From a checkpoint of a small mixture-of-experts model trained on Wikipedia.
Experts: 256 experts in each of 13 layers, 32 SwiGLU neurons an expert, 4 picks a token.
Below are experts of layer 8 (counted from 0) of a mixture-of-experts language model. Rows are named router (the router's row for the expert), gate (a neuron's input weights, with its number), up (a neuron's input weights, with its number), down (a neuron's output weights, with its number) and show model dimensions 0-127. Each number is 128 + 32 x the weight over its row's rms, rounded and kept within 0 to 255.
After each expert's rows: "mostly gets" lists some tokens that are sent to it at least half of the time. This comes from a sample of Wikipedia text that the model never trained on.

# expert 101
router [104 161 155 160 153 103 128  94 167 193 117  74  82 118 137 122 157  20  99  43  95 144 118 110  86 151  75 139 101 150 114 158 137 127 133 127  89 146  86 170  92 123 127 114 116 190 140 121 158 140 114  86 130 102 106 104 150 121 122 117 124 146 136 121 134 136  96 136 139 142  78  93 132 120 133  76  94 165  77 125 151  86 137  94 104 134 183 162 119 123  92 134 153 111 152  99 165 143 100 121 183 147 135 103  59 117 105  61 111 192 154  97 110 102 111 127 126 172 166 148 223 148 156 115  69 132 145 138]
gate0 [127  83 171  73 164 115 121 158 114 115  99 113 105 111 177 156 132 115 123 108 192 117 144 132 101 118 143  75 108  89 122 110 155 124 132 112 131 150 103 137 117 166  89  88 142 161  89 113 145  52 134 140 140 110  78 182 140 166  93 180 132 121 172 109 153 144  84 157 144  85 105 112 130 191 181 148 166 154 127 147  63 136 106 101  76 161 114 130 125 120 144 146  38 135 135 167 159 167 204  80 121 117 156 131 118 136  93 138 127 132 142 170 166 107  75 147 226 175 186 111 123 127 123 167 121 127 114 168]
up0 [131 163  78 203 102 141 145 133 153 158 168 110 123 139  45  71 148 126 100 139 109 123 104 122 146 129 131 218 146 156 133 132 106  65 130 137  90 141 136 121 136 125 198 141  94 117 168 198  85 159 122 114 113 174 131  53  72 101 123 104 200 152 115 123  66 133 135 107 149 129 123 119 141  88  88  88 117 100 134 107 189 107 142 133 141  67 133 141 122  92  97  86 197 135 120  63 110 129 137 143 166  89  96 102 125 130 139  91 152 131 123 137 107 152 178 103  98 118  60 155 133 120 163  92 141 126 132 111]
down0 [119  90 151 181 102 113 156 147 134  77  80 141 127 122 152 162  75 137  67 171 141  92 148 107  62 146 115 119 107 141 160 121 189 155 118 161 115 134  92 112 109 139  76 146 164 118 155 145 120  94 122 176 173 134 165 155  58 100 146 132 128 179 115 124 164  80 142 131 131 173 110  47 122 119 111 182 133 147 169 117 102  67 177 155 105 132 125  89  56 144 136 129  47 146 120 151 114 187 116  86 108 139 192 123 149 140 118 149 134  74 112 114 123 154  86 157 150 169 112 106  95  91  98  94 109 123  77 104]
mostly gets: " As", " Cor", " Vi", " Val", " Per", " San"

# expert 148
router [160 106 105 184 145 141  81 121  91 103 117 124 134 133 123 135 149 145 108 103 162 121 141 144 153 142  89 134 133  93 164 165 126  81 152 172 145 118 116  51  89 131 106 176 204 145 139 127 164 116 133 161 126 174 167 144  41  86 102  79  87 150  84 115  96 110 172 107 134  64 109 166 131 126 141 146 115 155 124 105  69 150 139 139 166  89  81 136  64  92  94 189 129 145 115 158  85 128 125 149  93 137 120  99 149 140  93  96 155  96 136 164 137 107 119 139 162 219  72 107  96  81  98 175 157 141  93  99]
gate0 [103 178 193 162 127 173 143 124 108 134  96 158 119 153 148 123  70 136 122 119 133 150 129 136  95 120 147 141  81 117 109 195 165  77 162 103 128  76 163 121 132 135 169  84 102  62 126 149  52 209 119 177 152 100 106 146 133 107 102   0 144 143  94 152 159 162 142 147  82 132 183 112 121  96 166 128 118 125 146 163 159 162 137  95 122 125 153 114 173 165 142  74 126  99 148 143 123 149 144 166 137  94 107 192 159 126 167 175 139 140 127  80 123 109 116 105 103 134  76  92 139  88 128  97 108 135 132 132]
up0 [125 128 119  82 146  56 139 133 124 155 163  99 106 141 142 143 155  80 142 130 150 135 113 143 159  94 141 104 153 167  94 109  82 192  75 123  86 158 133 127 123  91 132 157 106 143 131 133 204  90 150 103  99 123 103  97 130 159 139 164 122 216 168 105 139 120  84 145 168 117  72 150 104 152 110  97 135  78 130  96 126 129 116 111 111 172 125  69 148 144 147 166 133 143 116  93 181 140 149 127  87 176 186  72 115 165 140  94 104  91 101 168 106 186 105 179 132 124 156 167 147 144 112 134 243  99 168 134]
down0 [141 155 112 137 162 158  60 133  71 135 144 169  93  71 134  53 168  77 163 144 114 140 144 125 177 137 122 133  85 122 192 166 145 158 162 147 156 131  80 121 154 106  80 152 132 120 135 104 124 190 101 117  86 141 129 170  88  89 174 142 126 169  94 159 121 112 157 174  85  91  98 189 148 155 147 116 152 122 117 100  57 132 104 119  99 117  72  65 145 136 131 105 139 123 125 137 106 121 128 147 136 170 163  90 126  89 109  65 108 163  97 184 144  92 104 121 104 180 137 148 149 130 181  93 165 155  82  79]
mostly gets: "½", " Po", " Time", " Gra", "ve", " Re"

# expert 123
router [147 172 112 181 163 115 190 140 147 148  82 176 102 204 122 128 117  68  48 200 136 146  97  64  72 116 106  90 107 158 187  99 156 125 168 191 132 119 183 143 142  97 169 169 114 122  94 153 120 121 106  93 139 102  85 103 161  97 119 202 128 175 144 126 112 106 189 166 138 101  99 144 115  99 148 135 130 108 100 104 113  81 127  95 109  81 145  98 154 131 127 112 115 102 171 101  86 147 195 151 118  96 114 144 119  94 176 122 132 119 162 137 120  99 146 157 129  99 135 114 195 128 125 139 139 117 161 116]
gate0 [172 136 165 119 255  98 131 160 150  96  87 125 139 120 160 123 118 164  82 144 126 113 114 153  98  90  61 147 165 161 159 154 155 114  98 128 206 131 141 176 140 103 120 116 148  87  46 181  75 105 129 112  80 100 144 122 130 107  53 144  96  81 153  94 114 118 123 136 160 126 101 135 124  93 151 107 147 137 127  73 109 152 100 126 120 108 154 162 145  80 136 140 157 103 152 109 139 123 132 147  88 107 154 171 120 179 103 142  51  87 153 160 174 120 145  87 143 105 140  92 139 128 110 176  91  95 115 132]
up0 [141 136 102 162 133 154 131 106 139  94  39  57 165 149 134 118 114 166 140 123  98 169 163  55 124  82  83 134 174 123 181 115 156 141 113 142 224 134 150 166 158 101 108 119 117 110  47 163  71 123 130 118 101  80 155  90  91 103  97 127  92  79 136 109 111 107 127 158 144 174 126 174 137  63 105 103 117 160 112  92 123 127 116  99 135 108 138 161  82 143 109 141 183 129 142 149  94 107 118 155  87 102 120 159 129 163 111 132 123 111 119 123 124  74 121 103  90 109 116 112 123 126 123 156  36 166 115  60]
down0 [149 139  89 130 140 133 171 148 151 143 143 149 142 124 142 153 101 136  68 116 135 119  79 197  86 156 101 134 122 146 171 105 127 171 175 133  76  78 104  82  80  91 156  82 127  91 164 171 129  84 110 132 109 162 163 127 146 153 132 200 167 149  69 199  93 135 121 159  87 166  84  72  92 136 134 143 142 172 120 134  46 115 146 123 122 159 109 113 122  99 108 116  96  75 142 100  72 127 171 138 125  75 135 153  57 147 140  95 142  94 125  98 115 107 115 149 133 143 128  85 201 183 136 114 107 157 151 102]
mostly gets: " c", " C", " st", " g", " co", " ca"

# expert 50
router [167 107 107 176 183 130 154 139 111 104 162 119 135 129 146 193 135  37 168  84 125  85 117 136 127 126 125 144 170 142 124 150 160  73 151 193 113 138 119 116  92 122 122 125 169 130 201  76 130 157 145 132 113 174 120 118 128  99 153 127 123 214 143  98 159 114 181 120 137 114 133 156 113 101 182 108 207 127 125  98 133 122 147 147 146 101 178  86 131 166 116 168 101 148 135 166  78 194 139  91 120 194 128 163  71 142 106 147 192 145 184 162 125 126 114 111 165 175  87  88 100 121 133 141 139 137 157 120]
gate0 [154 156 137 112 119  89 100 152  90 202 127 144  68 113 141 144 124 172  98 109 169 161 172 116 151 154 143 120  30 120 123 131 135 143 142 114 124 165 134 144  92 121 160  81 176 111 134 128 110  91 145 163 139 162 108 165 150 151 103 158 144  96 115 126 129 141  99 147 193 122 191 141 119 115 124 109 145 162 154 125  90 174 127  89 141 140  66 122 225 137 113 128 118  75  99 131 119 142 107 158 137 138 204 128 149 157 116  85 133 123 113  89 117 206 107  94 101 146 121 210 196 122 172 161 149  78 135 164]
up0 [101 149 144 166 123 158 148  91 198 116  69 159 155 122 151  95 120 138 117 125 103  95 103 143 127  85 106 179 141 103 129 110  89 127 138 157 187 157 106 138 188 177  70 154  73 122 150 112 166 121 125 143 204 133 130 118 101 133 119 131 105  95 182 143  95 120 131 133 133 159  82 177 161 148 120 159  97  90 104 173 142  85 115 125  93 118 167 154  74 109 135 158 147 151 179  91 156 105 132 131 126 141 105 138 120 103 169 166 118 137 150 145 123  49 122 154 115 123 157  93  56 111  61  95  31 157  67 117]
down0 [107 138 186 131 129  98 186 160 129 101 161 122 127  95 104 100 107  75 113 111 130 100 191 102 132  41 140 175 109 174 135 114 131 117 200 135  95 152  93  98 111 131 154 106  97 119 127 149 100 102 140  70 116  79  73 146 153 144 192 101 129 152 123  90 109  92  89 132  75 149 142 137 107 117 124 106 168 120 148 112 119  82 154  95 146 192  52 111  91  99 154 129 145 106 132 167 140 135 140 131 121 132 135 159 187 118  89  65  61  98  89  93 118 160 121 136 144 160 176  91 121  74  73 107 151 138  73 149]
mostly gets: " mo", " Ku", " Ya", " Ko", " Ru", " po"

# expert 113
router [ 96 118 162 176 183  91 129 138  78 148 165 120  93 119 130 146 145 111 115 139 101 128  87 120  87 133 145 115  79 126 133  48 142 120 139 181 105 145 135 192 130  79 119 153 161  43  75  90 120 104 124 140 144 194  88 113 119  79 155 120 155 125 185 137 165 175 189  66 109 145 174  82 141 125 140 141 168 120 139 112  93 143 157 106 156 176 136 139 117  96  95 185 113 136 120 128  66 165 143 134 162 141 121 169 112  93 123 109 162 190 159 157 105 122 135 149 183 164 172 109 131 157 187 120 164 140  80 136]
gate0 [155 126 114 135 140 137  92 154 116 108 141 119 124 109  96 229 149 108  76 131 174 177 152 137 173 129  84  92 106 114 136 156 125 164 144 112 121 117 131  85 143 132 144  79  96  99 156 143 117  99 131 171  81 102 192 105 114 146 133  95 133 152 124 143 231  98 140 147 168 133 169 121 113 129 114 147 160 139  88 124 142 139 143 118  87 123 137  82 132 131 173 107  70 141 120 174 156  50 134 104 132  98 103 108 120 147 110  55 159  54 125  92 134 151  63 208 138 125 140 132  87 112 102 159 182 150 158 186]
up0 [156 114 122 151 147 108 108 179  84 115 169 119 118 100 111 172 129 146 121 123 193 166 134 117 174 154 127  96 110 116 156 136 156 127 118 127 100 104 174  75 148 133 140  93 135  94 156 100  72  80  97 163  88  96 197 123  84 118 138 117 136 152 124 131 228 142 140 152 124 123 184 104 100 102 131 174 168 113 122  94 113 153 163 109 121 106 149 118 114 131 180  79  73 137 102 178 112  80 150  99 128  73  77 134  70 117 103  38 174 107 153 130  99 114  95 135 156 130 138 122  74  92 146 137 194 189 133 151]
down0 [144 190 143 121 131 108 131 110 153 159 148 119  89 129 148  84 138 138 182 142 208 115 177 173 152  89 124 153 138 142  88  91 140 149 138 141 149 178 144  96 163 139  98 126 163 143 145 141 148  97 150 184 142 109 156 102 115 148 100  79 140  84 145 168  48 143 143 154  82 132 181 141 127 125  84 133 139 206 108 134 118  79  64 191 112 159 173 150 164 152 107 123 169 172 138 138 132  89 188  54 101 150  98 108  90 171 103 151 101  84 105  99 156 109 141  94 137 118 140 138 168 175 110 101  91 174 141 153]
mostly gets: " car", " Va", "va", " San", " b", " cl"

# expert 150
router [106 137  70 138  73 123 117 189 110 157 123 164 114 112 185 145 151 142  89  82 106 160 150  94 137 104 104  95 129 171 191 163  69 161 151 153 114 119 113 170 126  80 121 142 104 107 162 162 114 124  92 101  96 156  63 101 122 141 101 173 113  98 128 147 196 111 107 125 158 108  96  67  97 140 168 137  78 143 146 114 102 185 123 136  98  70 107 112 112 125 145 137  88 145 130 105  69  87 145 143  83 130 180 122  80 102 109 153 174 141 101  76 179 193  63 122 149 153 124 148 130 138  80  79 109 170 145 143]
gate0 [196 126 122 117 164 166 146 143 123 100 168 114 138  75 123 187  75  93  75 150 128 111 143 143 181 124 169  74  71 119 136 115 196 142 136 145 139 143 153 124  73 117  86 153 157 103 113 151 109  79 133 137 112 157 109 141 148 135 140 110 191 134 135  97  99 137 130 105 163  80 137 121 140 128 122 172 116 147 151 152 128 169 144 148 120  84 204 159 110 108 202 178 142 113 113 110 154 133 170 110 161 182 143 112 149 123 108 110 154 143 138 137  98 142 115  78 143 141  55 183 136 141  58 122 177  87  46 181]
up0 [ 85  43 115 135 133 155  70 112 132 204  72 116 108 125 107 148 135 112  87  84 153 141 103 106 179 166 127  88 154 139 133 107 189 126 112 113 114 133  86 153 134 179 164  63  93 126 110 110 110 134  74 130 109 112 145 157 159 132 193 175 143 118  67 141 144  83 123 142  98 150 129 131 142 210 112 133 131 103 118 163 143 145 130  89  88 106 128  91 112 159  95  73 148 150  78 122 108 151 122 162 156 105 199 100 135 183 148 124  88  75 123 111  96 139 133  96 157 148 125  99 149 117 134 136 149 209  87  80]
down0 [151 111 132  60 151 162 123 155 154 135 140 103 128 166 170 157 117 159  79 161 121 152 137 133 100 153 132 103 142 145  68  55 126 159 149 128 137 152 132 138  84 144 210 157 153 165 124 121 127 160 179 117 149 169 171 133 201  92 123 125 178 103  95 158 145  91 150  92 117 137  92 125 133 134  38 115 104 104 116 133 144 133 115  91 152  81  81 122 142  29 136 145  94 168 113  86 150 120 111 143 130 178 115 130 182 173  91 163  81 133  81  85  73 139 140 155 118 196  84 125 169 128 138 151 134 119 122 120]
mostly gets: " List", " App", "and", " Ab", " help", "end"

# expert 124
router [175 114  96 155 110  85 148 169 151 154 115 133  91 141 144 183 166 132 115  53 117 104 123 103 139 165  21 153 123 121 146 135 122 128 119 107 122 132 176 196 131 133 137 141 178 110  82 193 153 145 144 163 111 159 120 116 160  77 118 159  98 126 151 103 169 131 135  58 146 130 108 117 146 134 157 158 171 114 117  63 121 105 137  97  85  94 163  63 119  97 151 103 125 143 170 157 154 170 193  79 165 149 155  77  76 151 125 126 138 108 151 124  86  98 107 111 130 180 186  84 144 112 125 148  92 162 152  90]
gate0 [ 66  69  87 155 123  79 142 168  96  92  63 158 139 128 155 131 107 158 103 118 162 143 150 133 153 107 126  61 138  92 132 154  99 140 118 112 153 126 111 146 199 128 126 182 168 119  83 101 108  84 151 123 149 101 161 176  86  97 129 164 123 121 116  77 114  92 158 133 137 113 114  88  45 181 130 103 140 204 176 134 159 128  75 146 153 141 152 110 123 159 134 140 161 147 134 140  86 130 117 124 123  98 109  75 127 137  79 160  72 108 193 112 179  86 117  76 111 107 162 135 140 148  46 145 159  96 136 121]
up0 [ 96  79 147 138 150 130 161 175 124 151  63 124  92 130 182 127 166 107  95  91 147 139 109 102 116 118 130 157 125  96  92 165 116  96 177  69 125 163 120 159 171 134 101  80 156 142 119  57 132 102 114 171 153  99 161 139 126 132  92 149 137 156  85  93 109  92 118 166 115 116  98 112  94 150 136 109 183 127 211  91  72  96 127 136  85 180 109 117 115 187 118 163 149 126  97 144  93 140 109 124 194 156 148  95 136  94 107 144 117 136 132  64 209 151 124 153 108 156 169 136 156  83  77 160 183 141 130 187]
down0 [134 120 130 170 169 152 131 130  89 145 137 105  86  99 123 116 187 154  55 180 169 113 163 131 137 155 114 121 139 143 175 182  98 139 200 153 124 107 128 121  53 114 123 169 144  90 114 120 124 171 144 171  77 114 230 145  98 138 165 130 140 148 141 161  96  98 162 190 135 135 187 104 104 143 126 136 146 132 190 118  97  92 142 110 135 131 135 137 139 157 125 137  89 148 124 158 118 162  87 120 133 189  99 123 209  96 140 133  82 112 131 199  69 124 122 166  92 176 107 103 125  87  77 104 147 143 140 108]
mostly gets: " Cor", " Bi", " Pla", " Si", " Con", " Pri"

# expert 157
router [ 79 102 129 167 156 112 119 139 144 120 133 128 135 171 109 174 160 145 162  78 137  63 115 153 105 154 188 171 124 104 195 123  91 111 156 140 172 185 192 153 102 108 140 165 144  72 127 148 137 136 131 137  78 183  93 105 114  68 177 152  87 167 180  83 167 160 195 117 146 101 121 151 148 124 113 184 111 125 129 107 107 166 104 103 142 174 169  89 142 131 134 198 104  93 151 151 111 202 149 132 112 161 144 133  92 159 122 150 159 133 178 137  70 131 147 160 126 176 152 146 121 124 131 144 169 100 164  87]
gate0 [155 172 107  51 143 128 114 153 153 128 150 155 109 122 145  96 133 122 133 143 124  82 147 116 171 118  84 116 111  95 138 111 143 177 166 156  88 164 162 140  98 127 140 105 153  78  86 135 149  87 186 120  98  62  30 139  86  81  75 121  99  82 105 157 126 112 129 114 127 107 145 161 106  74  58 121 136 173 126 169  88  99 161 159 135 101  88 176 105 117 120 127 109  90 146  83 149 142 115  67 120 134 150 120 108  97 129 141 177 143 141 120  84 106 137 125 116 126 185  99  92 222 119 133 164 139  89  71]
up0 [135 133 136 108 123 136 145 153 138 115 117 114  98 130  99  92 150 147 148 104 122  60 140 131 161 177 134 108 170  49 149  92 107 145 164 126  82 150 151 138 117 107 105 178 146 166  60 127 136  95 122 130  82 117 113 105  59  74 118 158  49 107 146 130  90 144 127 148 105  71  84 191  89 133 151 176 117 123 185 143 114 141 120 115 124 113  90 110 115 146 127 159  88 122 150 146 160 166 155 133  58 101 120 140  58 130  83 174 135 146 153 156  84  70 163 129 141 144 136 160 156 166  85 154 138 140 136  23]
down0 [153 133 158 146 141 111  85 134  83 115  67 150 154  94  68 126 164 140 162  97 152 116 164 152 164  86 163  68  90 108 145 150 126 198  89  80 125 106 132  93  99 182 171  77 121 161  80 126  98 124  82 181 142 188 140 135 143 128 145 152 120 201 142 103 113 113 140 123 122 173  97 120 164 157 170 108 180 106 141 165 141  90 138 130 157 175 168 177 123 121  67 185 136 134 110 183  97 159 145  89  85  95 210 170 148 127 132 135 137 167  96 154 161 132 129 133 123 124 121 139 153 141  83 124 108 128  70 144]
mostly gets: " mo", " Tra", " Ra", " Mo", "tra", " Bra"

# expert 203
router [ 97  93 128  65 117 158 123 130  94  47 154 153 160 138  98 141 123 171  98 130 119 156 141  95  81  76  80  86 147 134 156 129  95 113  83  93  48 146 150  98 129 138 134 127 103  77 151 116  99 147  97 115 126 146  81 155 154 135  88 155 164  79 155 132 144 113  88 100 134 130 138 129  36 103 150 125  97 101 120  94 102 143  68 170  93 141  94 170 189 162 160 108  75 127  75 170 102  65  96  74 106  82 198 150  93 139 100 129 147 110 152 102 132  99  90 141 138 127 132 133 109 128 150  92 146 104 126  82]
gate0 [111 139 116 134 104 133 146 189 165  90 102 181 107 155 112 187 128 171 160 136 135 135  78  97 124  91 154 115 205 110 119 119 111 100 133 132 118  64 138 167 194 107 118 146 155 137 140 100 128 158 100 116  81 130 125 146 173 162 146 127 187 105 130 180  96 168  68 147 144 129 130 143 115 166  95 160 143 108 184 159 122 151 158 152 113 102 152 215 157 166 135 175 176 146 149 146 216 143 145 109 114 134 191 185 166 162 103 146  63 135 129 128 106  98 104 190  89 155 106 156 138 100 142 149 113 144  97 127]
up0 [150 132 131 105 143  64 100  89 126 163 108 103 120 103 182  70 133  86 130 147 126 102 136 160 120 161  87 179  69 122 121 125 110 151  52 173 151 211 144  97  90 127 126 111 111  88  67 159 162 128 158 132 157 103 126  96  70 106 158 112  84 156 102  73 168 130 176 111 149 140 129 167 155  80 132  99 115 148  79 124 135 111 124  85 159 138 106 105 107 125 136  63 104 119 119 125  77 123 143 163 165 136  83  66  92 117 188  77 180 124 146 133 140 131 168  62 142  80 137 123 117 164 114  91 127 111 173 113]
down0 [135 101 165  94 135 164 143  63 104 119  83 170  91 108  91  60 124 147 127  88  86 111 162 146 133 127 145 115 163 104 132  94  78  58 101 133 123 135  98 171 156 130 159  93 169 138 135 129 120 100 157 143  34 119 134 189 111 151 146 112 186 119 116  61 123 125 146 137 119 162 136 161 152 165 141 139 105 112  74 120  77 166 108 159  97 135 218 128 107 139 156 119 180 152 103 161 135 158 116 171 163 128 128 133 102 136  77 125 206 101  85 103 125 109 110 181 167 100 103 149 179 108 141 168 101 113 100  96]
mostly gets: " long", " Black", " even", "gg", " great", " full"

# expert 213
router [107  93  99  65 136 158  91 139 132 152 131 137  87 186 105 126 137 111  96 146 117 116  73  67 108  80  73 113 139 122 183 128  90  82 161 112 136 126 141  87 147 151 128  77 113  82  94 122  86  92 107  83 136  59 170 180 158 156 157 139 166 127 104 154  84 118 122 130 174 132 106 162 113 121 170 101  73 140  77 136  73 135  81  81  94 128  86 141 176 119 116 101 173  93  94  86 135 143 180  84 126 107  70 129 179 137 131  86 129 113 179 135 178 122 128  91 104 110  93 120 150 146  84 126 114 124  82 176]
gate0 [118 110 150 111 133 177 107 169 146 143 120  86 120 106  91  86 135 120  77 112  56 120 109 201 158 127 115  99 151 132 102 170 108 131 124 119  66 130 142  87 144 192 111 110  71 165 171  91 148 141 144 161 162 142 145 162 174 139 165 142 118 146 176 138 144 134 103  79 165 150 104 121  79 157 116  96 156 134 112 119 162  80 114  84  73 193 123 105 153 117 158  45 144 200  83  80  81 101 162 104 144 125 107  84 154 117  84 113  95  94 151  94 137 112 160 163  94 130 106 101 126 168 171 108 164 177 135 114]
up0 [176 153 255 120 113 152  77 107 157 162 131 135 136  85 183 131 130 133  95 134  91  89 155 107  99 109 142 131 114 181  75 113  85  99 136 126 123 155 107 146 120 144 108 178 149 204 140 144 107 119 122 128 146 209  90  98 110 100 125 121 132  55 141 114 155 118 191 156 173 123 115  84 151 146 161 109 110 110  70 129 127 130  70 153 156  87 157 144 105 109  83 123 116 141 101  98  48 130 125 114 147 121 110 120 128 125 135 140 150 102 131  90 147  52 125  68 138  92 154 105 130 155 150 138  83 156 154 102]
down0 [148 120 139 169 170 171 158 156 149 154 154 116 147 127 123 157 186  78 100 123  99 132 141  88 121 113 145 159 133  82 144 164 131 135 173 132 174 106  67 102 182 140 133  82 163 111 129 133  90 178 150 128 155 132 115 135 105 129 106 105 105 136 191  65 131 143 143  97 141 162 164 168 155  97 128 183 138 161 147 158 175 119 155  69  99  88 131  98 137  50  84 129  95 144 149 104 141  85  84  37 133 144  56 164 175 140 111 149 152 107  90  86 190 122 135 135 139 169 164 128 128 114  63  97 108 172 148 129]
mostly gets: " imp", "mp", " sub", " comp"

# expert 35
router [135 103 107 109 118  91 161 160 143 189  71 153  86 136 135 162 163  94  97  21  82 125 119 119  77 121  46 155 120 111 147 119 136 139  98 161 107 107 157 196 136 116 111 149 145  43 113 156 124 175 188 155 105 129 100 109 120 102 135 170 124 127 163  98 154  95 175  53 107 144 118 146 128 161 101 169 170  97 118  97  99  65 162  88 130 123 145 105 160  93 107 164 160  99 158 130 112 141 148 101 182 160 164 127  95 164 149 107 133 114 102 167 116 113 114 143 128 196 165 154 129 109 122 152 100 158 139 107]
gate0 [137  64 181 109 140 122 149 210 108 136 136 142 130 113  99 141 174 121  73 140 113 141 113 156 165 128 130 120 125  95 198 126 155 150 124  83 116 156 143 123 123 118   0 150 128 137 101 142 166 120 158 103 144 129 123 185 129 155 150 151 150 133 120  98 129 144 136 159 156 145 153 184 159 110 124 104 130  91 154  60 131 104 120  95 155 122 145 146 153  96 118 132 128  65 115 153 150 113 137 128 181  73 120 121  26 120 146 130 149 128 164 167 141  89 156 114 104 136 125  82 115 184 149 135  86 172 107 154]
up0 [137 100 131 105 134 130 142 159 143 143 189 146 117 129  81 178 148 120  93 139 122 142 121 145 130 133 110  79 150 173 132 134 183 129 128  40 105 158 123 105  50 132 127 167 140 109  99 130 142 144 164  99 145 134 114 186 167 191 113 112 149 132 152 139 150 122 112 149 142 139 119  90 156 140 139 117 187 123 111 121 174 106 138  86 116 134 161  87  94  99 129  88 128  71 187  54 172 108 144  64 113  99 125  82 105 111 152  88 133 138 155 156 173 128 168 122 112 255 170 112  86 150 184 154 142 162 149 140]
down0 [165 136 164  84 108 125 131  86 182 101 123 110 129  93 142 127 131 130 101 161 153 153 102 165 215  73 143 131  84 185  48  58 154 161 172 118  62 163 126 142  65 103 141 106 123 139  92 188 154 132 117  75 102 109 136 134 122 128  95 168 151  96 103 110  98  95 109 129  99 173  94 165 109  68  96 164 125  45  99 160  85 127 163 187 130 159  87 153 176 159 118  98  90 135 130 119 103 113 139 153 153 122 136 127 156 120 107 158 105 148 135 105 115 117 160  81 135 111  99 132 134 160 130 102 172 131 104 180]
mostly gets: " Sp", " b", " sp", " Ch", " Mu", " Sh"

# expert 10
router [107 139 145 145 146 150 174  76  66 117 147  98 169 140 136 106 127 121 121  73 147 167  73 106 163 162 154  91 111 119  64 139 128 140 191 119  78 130 136 145 123 140  97 100 107 137 146  84 132 159  79 137 149 102  80 101 131 138 104 165 115 104 141 106 105 150  91  74 132 159  99 119  97 166 134 163 126 105 179 182 170 117 111  93 105 147 130  89 155 132 142 130 176 113 140 144 116 111 103  89 201 110 129 169 178 109 176  83  67  92 106 126 101 146 147 121  89  44 197  84 134  89 133 119 128 211 125  83]
gate0 [ 94 101 142 142  97 149 116 119 101 102 106  99 143 112 134  67 108 200 149 110 103 129 133 113 204 138  66 109 109  93 115  88  98 120 114 130 132 193 186 102 208 129 143 128 117 140 102 158  82  87 154 155 159 114 133 109 104 158 138 174 133 122 122  61  82  79 139 100 122 234 155 172 150 153 140 109 147  97 140 158 121 171  91 158  98 158 129 144 100 121 194 109  93 115 166 176 117 102 132  70 133  94  94 136 117  85 153  93 100 125 109 149 127 140 134 142  80  78 113 127  96 114  75  86 178 148 130 147]
up0 [141 166  88 123  83 118  94 176 138 153 118 158 109 109  69 136 114 179 160 169 105 119 120 128 108 126 150 101 131  63  87  87  77  70 115 115 115 122 148  74 148 105  87 135 159  76 196 144 110 139 114 138 143  97  87 133 117 112 146 103 160 159 135  73  82 124 177  91 162 152 145 125 100 136 140 130 167 140 137 176  96 135  54 182  66 107 168 148 136 146 147 140  80 129 186 104 106 148 110 104 145 119 126 108 159 106 124 115 121 252 124 135 128  86 120 181 118 105  99 140  93  68 140 167 142 132 159 139]
down0 [184 133 190 139 134 100 161 248 145 140  96  71 144  96 159 158 151 185 102 166 166 132 131 165 112 126  99 107 150  97 117 115  60 101  96 144 127 112 103 171 140 147  68 156 142 102 107 143 154 119 104 212 160 110 120 121  98 165 101 123  91 104 181 126  81 116 164 130 104 138  90  69 153 126 108 146 103  96 120 173 185 111 154 129 136 111 142 110 121 124 180 127  97 145 157 143 137 156 140 146 133 127 113 163 142 168  68 139 109 130 145 114 199 183 123 169 125 114 110 136 138 144 155  89 136  49 138  91]
mostly gets: " Smith", "we", " Ber", " Wal", " We", "gar"

# expert 51
router [115 138 137 116  78 148 152 133 121 122 166 111 106 188 126  93 147 153 108 130 196 158  33  99 117 128  85 150 129 119 106 141 104  93 120 132  86  85  95 121 134  61 117 122 123 153 159 157 159  56 118 142  75  91 142 166 128 153 125  83 181 150 102 153 147  98 141  99 132 159 106  86 122 136  95  59 113 168 150 163 187 150 144 165  97 138  88 146 156 116 118  96 185 170 145 116 168 144 109 135 152  81  77 139 141 123 116 172  74 126  55 136 156 129 100 160 100 140 172  93  88 178 118 136 145 194  85 127]
gate0 [163 183 134 128 152 133 111  73 207 158 113 142 161 140 105 116 178  96 183 193 164 149 101 138  98 140 120 121 165 151  90 114 138  93 120 135 112 124 132 102 111 100 135 149 101 112 131 152 129 145 113  68  88 110  97 128  88 179 138 109 102 157  80 116  66 116 164 164 144 101  58 105 152  88 102 160 117 128  82 162 162 177 197 114 105 159 137 170  57 107 122 140 186 101 145  64 136 127 155 173 142  97  92 176 175 142 117 119 107 156  67  72  86 113 128 117 102 164 136 143  77 147 113 134 102 109  96 122]
up0 [154 176 149 152 101 156 131 101 137  81 133 124 125 163 132 137 205 116 122 196 162 155 122 143 102 135 208 102 111 107 107 156 175 134  61  87 100  86 126 147 101 164  81 111 146  82 155 185  54 131 168 154 113 123 140 122  55 157 105 152 153 125 118 110 142 155 188 130 151 152 106 128 128 115 128 115 147 118 112 125 156 146 194 108 105 123 141  90 109  91 162 127 151 107 100 118 107  77 171 146 138 157 109 135  62 117 164 119  94 130 175 125 158  62 117  88 136 118 189 127 105 130 202 110 113 138 113  48]
down0 [132 151 100 107 159 172 141  72  75 147 145 151 170 132 134 110 146 169  94 159 150 157 150 226 122 131 189 133 133 133 153 119 160 164 168 126 155 102 121 107 140 113 151 137 152 151 108 119 205  67 161 122 171 140 120 166 102 171 114  66 109 134  96 185  69 148 149  81 150 143 131 125 155 142 125 172  62 176 113 149  96 142  96 180 141  64 136 141 123 118 115 123 139 129 174 157 171 118 103 148 126 121 148 151 167 137 156  98 206 147 146 102 104 109  73 150 139  74 146 152  87 157 113 174 151 122  88 183]
mostly gets: " Tom", " Frank", " James", " David", " Paul", " Peter"